config.yaml
balance_bias: false
vocab_size: 8192
init: "normal"
init_std_up: 0.0422
Below are experts of layer 3 (counted from 0) of a mixture-of-experts language model. Rows are named up (a neuron's input weights, with its number), down (a neuron's output weights, with its number) and show model dimensions 0-159. Each number is 128 + 24 x the weight over its row's rms, rounded and kept within 0 to 255. Numbers have three digits each.
Before each expert's rows: a language model's description of what the expert responds to; "gets" lists some tokens that make up at least twice as much of what it gets as of all text. This comes from a sample of Wikipedia text that the model never trained on. Tokens count by the router's weight.

# expert 47
It responds to: Capitalized name openings. First pieces of capitalized names and syllables such as Flo, St, G, O, ca, ba, cu in names and places, e.g. Florey, Stillwater, Ecuador.
gets: "d", "c", "g", "w", " G", " St"
up3:134121142132127146122088088140133124086086137111154114101148111084153108146111118122154140079141129119178112161115135132169146165104099134110141150117155130135147078209120159145099113129132106136131137075119080154129093151140121118116095126139136156145130144144148075125129142126139119147138125116094184118101154114138105139107142109120149086115112111123131124135083102158116177112118178112109153120162122127083128123151140119155133155136134084124113169101120148070099126129116118
down3:095105132149098131148104153115134157158106147135129134142121158075126098132103118159108180160132103109103109137109130137117119117123156129124151152101114129156138112088151144136160117135167181101137123105109141170153108112117134131135147059133122107077141115120128136119125116139102095125127140089150064136115113137082123156115148099131110113133130153130117108163143146092119114117141082121098181133122179124123131147139124187179143178140099140122149153108112170121107178102148115

# expert 45
It responds to: Closing punctuation. Closing parentheses, quotes and brackets ending a phrase, semicolons, hyphens within compounds (second-in-command), dashes and the word or.
gets: ")", "-", "\"", " –", ";", " or"
up13:107116126105141129074120071091129091110045160134124110126100114115140138138127120129122112118123144128152105100096140133110160166151110161156091129131156158123091110091124178138103126124101136091150132115134123109184157149113150138105129104126072150118158154165122110116142136146149126161118139134130144123113110143124133119111143147177122128140126126147130107107124158131082132158148111095166088152139179093137167150096098135115181109127109090143089147142106158145158134154133128
down13:129143120098111133143128108126133120130139158136141102115133169117162093129093101097151111121123140143077168128107087094107116136140168116120118116158078132111173159176126111150134167161155117149112186132108090157089112119150124133136117127121154132127109157135151099175129116164162098125120107154148115138169160108103156149157139153141167122115120139173140169180125151141146127140142150136117180088147103110112128126145138143170113134116139122076143101125109098090135083141105112

# expert 16
It responds to: Parentheses and year digits. Opening parentheses before years, ages or populations, and middle digits inside four-digit years like 1960, 2023; also section "===" marks.
gets: " (", "9", "0", " T", "(", "==="
up4:119117110123121142107125117103130121106109132176167119093129107075123145144165106146147130118120156090115104113124112099202152148100106130144106138133157131097118101114093093157108116129148148116139113130108090134075132130128112131132131160146147145119147184162138146098118111092131116143166173149103146130152111135187121093134102140123095075105164115098152119173141158099131120122142090104119156140106137150167116155156112120141146150094149128146132125108195134166110151108110137
down4:142160145098131133124102123097115154110136118125150127120133089123150136139105130132171133168101162075177109131115112109126114138100134167151159159142162152148144090101084173154081106153129103156109111147131064138118166118148115108139092099095140134140086144147119100084089172123113107113165136098108152135104130126108137128141066127125163106132106087134138121121100146109130159158144105109161147150108071130144088143106117139137109107116132160155113176139125127125119125147126143

# expert 17
It responds to: Word-final suffixes. Suffix pieces ending a split word, such as -ation, -ment, -ity, -ence, -ed, -ing, -s, e.g. limit-ation, devi-ation.
gets: "s", "ed", "ing", "ation", "ment", "ion"
up2:108105141077126144087161164084075133173117141144132116162122123129121151107137111174174133151108120115152144102108156120101150141079138135156111081141128140108112090138109126096061103126138157143143109150090120140158126134111133149125123090130102110098127138085143141119164128152128081117164153105070173088118141143118121121094106128116118137155154080119109151115136107098114115149118123145134126092142098128142141127127066115134151140119091123132144118150124155109158132126174108
down2:117103175155060121124096160145114132151160116170161110161136109116128113132099128103170105096129164088114084105140153118154127128171146155131106104098132108135131146096149116093139137133122131113129126161135089110093152181142151094157176171132104145147136114115167126120171095100169077112143103147140117141110126114120119143080145135132118120106127146134150105123156106139139165094141159112096168133132149108075128130130164121171133118100137114139161123102123109094129148137116137

# expert 23
It responds to: Consonant word pieces. Word-internal consonant pieces such as n, en, h, z, sh in German, Slavic and Asian names and words, e.g. Entst-eh-ung, Kędzier-zy-n.
gets: "n", "en", "t", "h", "z", "an"
up4:155113143108105162121102138101172095086107124125132134141144111104103116120128111117123077151131126114141106143112131115114108146091116127084075130091117122094119126146118137102120122113134122103157123111092101176131067169135143117138170100153082126104141099167166155109130150115127157144159147141138067106106099123127151126092132153148142086126112115162116156124166141125160138122162154094124133126123141105131169123125142113121144176130080069111109129090150111156117113112113076
down4:140113116133179157124150143131116124148119161172100078161109149130168154112122131129161156116127090149149122159126123113154138145139156160110130133129159147118127113122134124149152136126126124140108120123118154100130154088109092139167123143165162150086169117106134120108110084172113137129111103089138196163135120108122086139132098063129143120103116156076112089091138101100116133105142130112142098159137161130130125099123123098115108107130138208159137143137136096110133168130151151

# expert 10
It responds to: Opening quotes and parentheses. Opening quotation marks and brackets before titles, quotes or citations, plus apostrophes, he/she, and CJK characters in titles.
gets: " \"", " (", "'", " he", "\"", " He"
up2:128122137082132164122084089124130126131078158093112136156120127129145107116108123125134170133075103125092113117119137124147088082124136158134142115122084156151116136114125095118158081131175153159108121160156117144102120122096156111077075148104127148122125081110117091168124122140129114124136147146107145129111145143121162142158126158161166170133158131130132178094132126145093107114179108114127132132155139147147133128090124153131131123089106168087123148193113111099124123130106131
down2:085120154126115121122133130100099122190136125116116101135118136106130122095110101107133078140159128141078112131137132115128134155103100146085146122099120116110132106148077120132098176143100120104077109087109136151133125143190143106141121138116119140129126148124143187110139115093181124121122089107131148122142113149156084141093155114112127124120123073166114120155158129111129099138139160147122127086161118133112121136146153185153143105152141114124169115141126117139196150121147077

# expert 36
It responds to: Word-final s and endings. Final letter pieces of words, mostly plural or possessive s, plus y, t, ers, ry, inside names and ordinary nouns.
gets: "s", "y", "t", "es", "r", "ers"
up1:129122157111115134112166141119199117133113111122117163078145121105085167094119091151129110112169136124131147122134138122145125137122147106122092141145145092110154083103111124137135169172159086092141153088089140114139127155136128108149131098150098111135103163125132090148127155134120158135101105131125129141116136167121100110128143127142101112155129133164139101113135153111105159141105151092116128175135111121091090123111116148084160105168123093147105196152120059129119153144130138
down1:159118087115123150146142133139064143131132155114124162139125163130173106125130173152128119151088129127124150187169102100168075088130120136127113126108124138181084106171129154155131118105140118157098131141095143075066103130141125100087149114139131172155139110112120108093102112124137135122149121151132116172127133096113137138134162096090118124109141154113122161183129141139138081112127091102179153142134109136152136135143132126153127135104127102100119103126150124157127117157118127

# expert 2
It responds to: Mid-word subword fragments. Short mid-word or final pieces inside longer words and names, such as al in Federalist, en in risen, el in Espejel.
gets: "al", "er", "in", "or", "ic", "el"
up5:108183132133105126122110127108146134148085105130113147119153129113094156086116093129131189080109114165121115171093185136118130090092112101116107121101122130073083139109116077137123113124118099114112128129130125108135128150125070154112120110110130090132084161143114115116134110112107188151145147122119134129129143135094108107105140109116079129131147135153127100154145106109109076144147163141114161135168149113111151156161142136094152113153117121107088132127090144149137119124093160
down5:081121117135132151147139093122130153143160137142115059097123143117148124146105146103142105146117134089136152136170096134147129125142180162145184083133097125148117131139107137138165095101139135100162184115170118159137160102143126118118131164093131123092115117141157131105089142114100132100140109161138197098081150153125149148132151136134105093116110122111136157110146118125179135133102119083126120135149121142131130132179089114156148141120132141151122122138130095133095165176147130

# expert 37
It responds to: Pronouns and conjunctions. Sentence-opening pronouns and function words like That, It, There, and, but, only, him, plus digits after decimal points.
gets: "1", " and", " that", " it", " but", " this"
up7:120151105138127112173130098105139117105146079125147112132174126130127095132127095121142113121166109106154148129148136143112148126132132111181071145144139142107108123119140126165134172091112151082098124070133119134178175148086107066110140127112156112125134115182108126137116138116123127124119119147121133107093115152194123115152137161123133101085155157112087123117144136136177129129073138158108141095114096115122131113144147121162128177130103108134101150108094099128102124104138136
down7:138114078144156122095135113140103140144153119139133120120090121131129116110098152127134113140079138131075143117133160145092136129136163103132122123141132147129112090130174112104134113137110156092083136124113116118087109126116123112152118131095177129105160159126137153173145093072140143104124110192094100162123101091107135108118122151130172120099116138143131108156109138111126138076129197109108151110147148119127105152137112137134139107033125135126126120151091084112108125135111115

# expert 15
It responds to: Determiners and conjunctions. The words and, the, The, and possessives his, her, its, their, plus the s after an apostrophe, e.g. Syria's, his death.
gets: " and", " the", " The", " his", "The", "s"
up5:149144170144102132137126104135093105153110138129116157167143138174143116134144132181144177119115112143092130102108101130159185119114148148153134115172154146093163142182149138161132119115118125174116097151111168100124113099125133147134155123126111148111144118140172108098170123128148132184089166169139112149113135097111133136067152123103108113142130153118112152146119087137128112122141165112144149147129121088127091120113126088106127175108136097128102155125114104146093080126131135
down5:200120124176133111156117062136108103130123166130157158171140115129149132128112152144119171069144068137142146130119080108128146132132119149142137076154146160135159125147148113119143088126122114132088141080148137122106111106146149126125157132111128121120119120151186082115138110129120138160114149214148126136056106128139115148138146121146120133145149127136126141136147144139117149147118155135123134152161143088128138143127167137136135152087135100130131140127134102121119096136090096

# expert 19
It responds to: List and table starts. Newlines, dashes and pipes opening list items or table rows, nested date-list dashes, and some place names or months, e.g. Sweden, Utah, June.
gets: "\n", "-", " a", "|", " to", "ing"
up16:149043152138148109114179143149146117125105135132094153145176138131110117137068133134136144165135127105131112099191074118116083116100116173111134117123144113118091119126110145125092125154111146119152115121126132124105119119133099122145187139138106133102114110114119142105133154073130095146177139155132133138116170083110169127099118132145124144134126152116153071134136123142141113134077113107129129121155140168133127091114144142108135140122073117129144131138125112130166090134154082
down16:125168077084106147122091098149149129124102131102142115130095164080149166117147136113146125100094148133145107167111115152119144113144129142187109143171123163133149136150100148131158114113097150104142161140132129104097161065119126117127103143122108114175144129141124146139154096109092159103161091113135158115139074110121129139149135161096125106100149125127138158144090124143089141126153093135136118128131123140107104182111113136163169117135124157070124145156170130153138103120100121

# expert 9
It responds to: Numbers and time nouns. Digits starting scores, dates and figures (6–3, 2009, 40,162) and common nouns like year, time, result, area, return.
gets: "2", "3", "6", " time", " all", " years"
up4:163158135084092146111142155110116120112100109128137127133105109104151158129114127162111117125128120100107120123138141069105141131167176145133119094146122163150092152083129146141107147062169107137106137142117162121150186106129156108139109116135111158122142166120123105195130125128113117112108110151166130124117099156143159098112099131063103118135145115156133127127100149118110083174128118146126148094194123151137150156087162100149141120123124122110138126128094114149131112171117140
down4:153113148179159114152124133129138073149085129175162163112112154147160174119103141084157163161155116102154128126127139131188210117090130115083131122150118144155112108119141131165128142159118108115123120127170104113130105089137107135101153116133123124105130127128092114152140122096163146151141129137142146111103142096116153115127149158110125128116100109101136132140152145166150146144137158136074115098082118156124076117161135120134110118129143134134098120151144150145153173115093122